Below are experts of layer 2 (counted from 0) of a mixture-of-experts language model. Rows are named router (the router's row for the expert), gate (a neuron's input weights, with its number), up (a neuron's input weights, with its number), down (a neuron's output weights, with its number) and show model dimensions 0-127. Each number is 50 + 15 x the weight over its row's rms, rounded and kept within 0 to 99.
After each expert's rows: a language model's description of what the expert responds to. This comes from a sample of Wikipedia text that the model never trained on.

# expert 12
router:48 55 59 73 24 15 35 52 55 58 61 53 50 52 67 25 62 19 41 34 40 51 40 40 21 53 62 53 24 60 44 50 74 45 42 26 51 38 69 55 24 62 64 65 37 61 44 51 31 55 49 59 44 56 19 30 40 14 49 44 29 41 68 44 60 35 65 55 55 31 66 31 25 39 67 63 38 69 30 44 35 42 63 54 51 32 66 38 41 71 73 54 39 57 45 50 61 24 37 35 73 26 62 62 34 61 33 68 66 33 74 32 41 35 83 43 54 22 52 25 39 44 65 62 30 41 40 29
gate0:49 42 50 42 64 37 36 55 55 37 50 55 60 25 28 56 78 63 49 45 70 55 62 69 90 38 35 41 53 51 19 44 44 23 44 48 55 62 54 53 55 76 59 67 45 81 54 48 60 51 62 51 86 57 37 44 56 71 40 42 51 46 67 27 38 57 48 44 47 38 31 45 62 26 34 21 68 24 70 67 46 59 58 35 69 56 55 58 36 69 36 50 48 60 34 54 42 49 57 34 40 50 52 52 44 30 60 49 43 54 55 53 51 52 60 63 55 42 38 56 43 71 44 74 46 68 79 83
up0:36 56 47 54 41 55 65 31 48 43 50 56 54 75 51 31 56 32 40 48 67 41 74 45 36 30 57 59 43 67 44 36 79 56 71 36 54 81 42 47 60 21 48 59 25 36 54 69 65 39 46 66 57 86 36 48 40 59 79 52 38 60 56 63 36 26 29 46 59 59 45 53 41 57 32 57 32 88 58 57 57 44 72 53 51 64 20 29 50 44 49 43 57 62 62 69 51 78 34 61 78 68 47 54 29 47 41 48 60 43 43 08 54 25 23 57 59 32 61 56 77 36 58 43 50 38 47 43
down0:65 59 67 65 63 63 40 32 41 46 54 60 34 56 55 57 52 68 43 46 26 56 44 45 47 22 50 72 38 63 48 33 36 79 81 44 67 36 57 69 47 15 44 27 56 36 46 38 48 45 47 36 37 59 59 30 32 37 72 54 54 52 70 68 55 47 71 48 61 52 60 33 40 50 52 69 62 77 32 21 32 58 77 44 39 60 40 59 75 46 70 58 25 37 74 56 66 71 33 77 80 51 39 55 48 58 62 42 67 56 42 53 42 75 16 49 34 48 51 45 57 59 16 45 77 41 21 49
What it handles: Year and coordinate digits. Digits in years after 1 (1989, 1961) and in coordinate seconds or heights, such as 76°51′9″W or 5 ft 9 in; also nine, eight.

# expert 62
router:59 56 88 47 33 70 37 42 28 30 42 35 53 40 31 62 51 31 49 32 42 52 60 64 38 62 63 48 53 39 50 44 51 40 66 39 71 50 51 59 61 36 51 28 42 57 42 57 72 30 50 61 56 56 45 63 42 60 45 51 28 25 43 42 39 66 69 26 31 53 36 52 61 61 52 63 40 27 56 46 23 52 50 48 29 61 34 54 53 71 44 49 83 60 49 40 46 65 65 25 59 36 27 35 64 60 68 31 42 37 73 76 71 45 29 27 53 67 52 42 70 20 34 62 52 58 21 26
gate0:61 53 53 45 38 55 67 25 36 57 72 42 42 82 41 85 40 35 49 62 13 61 56 74 52 46 32 66 51 50 45 64 47 82 48 29 51 45 73 79 71 65 58 63 52 40 76 58 40 41 39 82 64 31 40 51 51 55 39 58 68 35 58 44 50 34 52 42 46 68 46 64 64 59 39 70 42 50 52 64 42 68 49 36 44 27 47 29 22 36 66 50 33 41 52 47 71 55 68 54 26 35 48 24 30 71 65 81 70 65 55 20 67 61 56 69 51 24 44 57 37 41 54 56 50 42 78 41
up0:51 32 52 52 57 58 57 27 37 33 76 35 37 80 48 91 40 37 60 51 36 48 51 72 45 46 38 55 50 59 46 70 56 75 56 27 53 40 74 67 56 59 35 49 46 59 61 57 50 21 41 75 60 56 57 49 51 56 50 69 32 50 44 34 38 03 46 40 56 68 41 48 76 57 46 74 46 53 56 66 60 51 47 39 49 36 43 56 49 29 57 23 27 38 42 28 91 47 52 42 32 32 42 40 25 78 60 70 59 54 39 50 74 55 60 58 26 08 52 62 55 50 46 58 63 41 86 42
down0:49 64 74 53 43 42 45 40 54 55 47 41 55 47 60 11 59 66 42 50 56 53 63 19 39 47 65 34 80 33 62 40 40 38 54 56 63 47 46 60 44 63 56 58 47 37 46 58 43 56 44 36 20 57 32 50 37 46 35 72 59 55 59 55 34 92 52 36 54 32 40 48 21 79 55 58 23 57 56 50 57 40 51 70 56 66 65 73 59 77 51 58 33 52 52 63 36 34 57 67 38 47 43 58 70 52 37 22 31 41 37 41 56 30 46 38 75 65 24 33 58 25 46 62 20 53 55 52
What it handles: Coordinating "and", "The". The conjunction "and" and capitalized "The", often starting a sentence, list item or title, such as "The film was...", "Bark At The Moon".

# expert 31
router:50 62 74 54 54 48 29 28 53 71 31 52 63 30 57 51 72 41 38 64 61 24 49 79 37 70 21 64 59 57 41 42 29 51 57 74 31 83 68 54 66 61 50 17 45 60 42 62 73 32 52 47 57 40 58 64 39 47 59 38 47 37 70 61 29 32 69 38 58 60 73 73 43 81 48 66 44 65 54 58 47 51 67 39 58 48 50 61 38 24 26 45 34 36 57 59 44 65 65 28 46 33 45 47 28 22 22 68 46 57 75 25 73 67 75 68 55 39 72 33 57 44 77 36 30 32 70 44
gate0:69 23 65 48 50 54 47 36 58 58 49 44 56 70 54 23 46 36 31 54 74 65 76 56 52 45 72 20 50 61 13 42 91 62 60 65 58 38 35 38 22 37 48 69 48 45 55 50 48 72 66 31 56 57 69 42 50 35 38 64 38 49 53 54 50 15 54 58 42 46 03 74 46 53 07 21 51 54 58 55 69 51 20 38 40 64 32 64 50 69 48 27 53 40 66 33 50 52 21 48 55 55 62 83 50 41 57 61 48 34 60 50 72 21 41 57 37 44 34 42 38 48 44 38 44 42 32 54
up0:50 53 56 57 65 54 48 28 18 58 42 50 40 55 55 36 29 46 28 62 56 55 60 60 44 48 42 43 45 63 20 55 65 60 57 50 64 39 45 50 27 61 55 55 70 40 43 39 47 47 51 36 39 67 49 47 60 45 63 51 30 50 74 43 58 13 60 44 50 59 26 53 51 46 38 69 48 41 45 64 59 59 22 54 37 65 22 44 74 45 69 28 25 48 44 43 44 51 46 19 49 71 67 62 41 42 64 73 52 49 60 43 63 66 58 60 65 44 42 50 26 52 61 52 32 31 53 45
down0:56 64 37 16 49 62 78 34 52 64 61 58 30 47 45 56 31 34 45 27 57 46 59 45 50 64 35 66 39 59 73 42 67 67 32 54 40 52 61 44 59 60 43 67 58 49 44 12 37 54 65 71 63 60 43 66 54 34 54 42 48 78 54 22 09 55 54 53 76 36 71 40 75 52 57 57 82 64 42 61 45 48 70 59 25 51 41 37 60 34 65 66 37 65 27 73 62 35 90 55 43 52 42 53 58 73 33 30 29 55 51 43 57 28 49 27 36 52 57 69 59 29 22 55 37 89 58 49
What it handles: Commas. Commas and comma-attached punctuation after names, places, numbers and dates, such as "Alfassa,", "average,", "2014," and "%;".

# expert 46
router:51 63 31 43 27 45 70 74 49 75 66 53 40 43 55 59 35 51 48 62 55 26 23 37 71 29 27 65 61 39 95 13 51 48 47 37 56 39 58 64 20 52 63 65 34 56 44 34 44 48 33 22 65 39 64 41 37 47 40 35 32 51 30 33 53 60 35 36 43 51 32 54 61 38 53 32 44 54 34 75 60 41 62 69 54 57 45 39 47 29 46 57 26 62 48 57 60 33 55 54 37 69 67 54 46 60 68 41 65 30 36 71 65 52 77 55 26 63 63 58 75 35 32 64 37 53 34 64
gate0:52 50 41 47 34 56 60 49 50 40 63 31 46 68 39 61 55 44 40 24 51 35 44 30 59 49 71 51 36 67 73 43 81 57 47 22 70 51 36 63 49 54 00 58 53 70 63 92 62 62 74 74 63 68 26 56 54 27 62 56 53 41 57 77 61 45 57 56 46 47 25 71 66 13 18 59 74 57 61 70 47 78 52 59 52 70 56 50 50 64 52 59 54 80 53 56 43 40 48 73 32 53 32 50 73 57 43 26 53 27 44 58 75 94 56 40 28 35 54 51 53 66 47 64 40 57 43 51
up0:65 59 49 53 63 51 36 58 46 46 34 57 38 62 62 55 44 80 76 61 46 45 49 43 32 37 45 49 66 36 27 74 26 39 75 51 29 38 51 49 51 51 56 42 53 38 36 18 47 62 44 37 46 48 56 52 18 59 51 61 52 46 58 41 54 58 59 11 44 49 38 45 44 63 38 34 51 34 61 41 62 27 47 37 78 39 50 37 55 60 47 08 56 31 50 53 58 44 45 30 67 53 68 64 35 52 23 64 33 54 47 45 49 36 45 48 45 43 69 49 63 38 38 76 62 58 35 50
down0:49 49 58 68 18 50 49 51 65 65 78 56 62 68 58 55 54 44 41 51 59 35 32 67 41 73 61 43 53 60 58 56 38 38 63 58 50 64 57 59 15 43 81 38 57 61 52 41 31 74 33 42 39 30 46 54 64 54 43 39 60 51 47 59 74 42 42 53 71 52 52 36 55 72 42 44 64 52 43 63 65 42 68 73 34 25 37 84 46 56 51 59 60 53 49 55 72 41 40 37 57 54 49 82 47 43 59 48 39 67 67 57 64 23 64 31 23 28 66 41 60 39 53 57 66 60 57 62
What it handles: Sports results vocabulary. Tokens in sports results and athlete infoboxes and tables, such as Listed weight, Events, final, freestyle, ordinal th, and table-cell spaces.

# expert 54
router:63 58 41 54 67 60 26 57 34 46 43 54 67 51 49 60 29 50 58 71 52 49 32 50 66 36 52 62 49 66 44 68 39 58 47 51 64 41 55 67 61 31 65 67 76 32 40 31 56 73 35 54 27 34 74 34 33 68 47 53 67 68 27 23 37 78 70 53 44 67 44 83 59 55 73 70 54 51 63 68 56 50 30 78 27 51 73 37 38 54 43 67 36 42 31 54 51 49 64 35 43 81 59 27 54 49 54 50 55 48 69 62 59 76 69 32 52 39 68 57 63 47 44 29 54 52 62 36
gate0:25 54 67 59 44 43 48 62 32 64 29 47 48 62 34 38 28 57 44 23 50 33 43 43 40 41 87 44 46 29 34 28 49 46 43 54 36 45 32 46 62 87 19 64 34 49 38 70 58 53 31 45 73 32 35 50 39 49 84 51 57 41 33 74 49 51 59 54 61 32 46 33 61 69 50 66 57 68 62 27 69 49 12 37 61 58 42 58 34 78 59 29 50 60 78 54 57 59 40 79 48 67 48 60 33 61 46 30 41 31 42 64 56 46 68 35 66 28 51 19 33 57 50 47 66 46 45 44
up0:59 58 41 41 60 56 47 55 59 30 63 60 30 33 47 58 65 37 62 70 52 56 53 65 66 50 08 26 56 55 63 49 42 53 41 52 50 34 78 60 38 00 75 46 70 45 54 48 38 51 58 59 31 66 78 40 67 55 28 52 49 60 53 39 46 52 39 28 35 79 68 58 41 33 44 46 33 41 46 64 27 55 69 61 31 40 53 61 25 16 32 74 30 45 18 42 54 37 61 34 66 45 45 44 54 48 63 91 48 70 41 49 66 49 37 68 41 78 41 76 57 47 74 49 41 66 46 39
down0:47 54 24 44 53 51 46 25 87 59 51 50 17 39 79 40 81 63 46 65 45 38 63 59 39 53 37 53 35 65 56 54 54 34 51 50 45 56 74 00 50 52 56 34 35 52 48 49 39 28 56 53 47 41 62 58 60 42 32 53 36 68 51 47 67 29 38 49 46 46 55 34 40 34 48 40 59 70 54 72 48 37 51 47 55 33 59 57 49 32 20 39 25 46 33 58 45 57 46 59 41 29 19 24 52 47 59 78 50 56 31 49 60 66 72 58 54 66 16 80 62 53 33 55 55 44 80 54
What it handles: Or and coordination. The conjunction or between alternatives, plus Spanish y and words inside foreign-language citations and quotations, such as "insolent or haughty".

# expert 44
router:40 60 64 48 49 61 27 66 43 56 43 80 68 60 54 60 61 68 71 47 74 69 60 70 61 28 56 40 74 39 81 36 38 53 33 19 72 24 44 29 45 42 46 62 43 58 49 50 44 32 33 69 62 73 51 52 56 62 58 36 53 69 36 48 56 69 53 31 24 70 29 64 78 58 77 09 63 31 32 24 69 56 26 39 67 38 33 50 54 43 27 30 51 63 21 56 62 63 60 58 55 57 50 64 48 51 52 76 53 64 24 58 31 42 59 38 44 56 39 60 59 68 31 48 67 61 74 51
gate2:54 32 67 51 16 50 58 55 34 32 56 54 76 51 48 39 54 51 60 62 37 47 74 45 49 55 50 72 61 67 27 45 56 78 34 24 67 30 20 54 70 72 38 44 12 64 67 28 49 38 57 73 70 28 53 41 21 42 30 58 58 28 40 29 48 54 76 57 36 69 55 49 55 53 50 51 70 33 46 44 37 59 56 49 28 53 46 34 72 47 68 66 48 58 61 60 24 23 42 39 51 60 35 64 40 34 66 29 18 41 61 41 57 31 55 40 39 29 47 57 44 36 58 56 46 37 57 28
up2:50 63 28 58 74 59 38 52 66 61 62 30 43 48 73 59 43 69 54 48 56 70 33 57 43 55 51 32 48 55 49 59 37 14 69 68 52 67 86 44 26 24 62 44 79 26 27 54 70 57 32 41 32 62 35 69 79 51 70 32 40 69 44 48 57 51 14 45 73 44 40 49 49 28 62 62 29 67 55 48 54 59 57 38 65 30 62 55 22 33 38 46 53 25 34 42 68 65 65 51 56 52 69 35 55 73 30 57 77 50 43 59 43 81 60 46 49 67 60 31 55 69 43 51 37 73 33 56
down2:51 35 30 39 71 44 58 40 50 54 65 65 52 62 62 51 55 72 69 68 55 78 69 45 49 61 65 48 58 52 71 57 43 51 48 59 55 35 54 51 31 33 76 47 41 42 67 31 50 34 55 42 39 63 56 51 66 41 34 63 64 29 62 61 78 66 60 33 37 35 47 48 20 44 65 35 16 35 37 57 53 20 54 38 08 31 47 70 29 49 74 48 40 73 39 20 49 46 71 58 33 45 38 54 51 42 29 44 54 65 53 42 64 41 46 37 59 70 38 24 61 32 45 51 58 61 49 59
What it handles: Sports terminology. Sports words in match reports and statistics tables, such as goals, season, matches, Playoffs, Hits, Doubles, Clay, plus player names.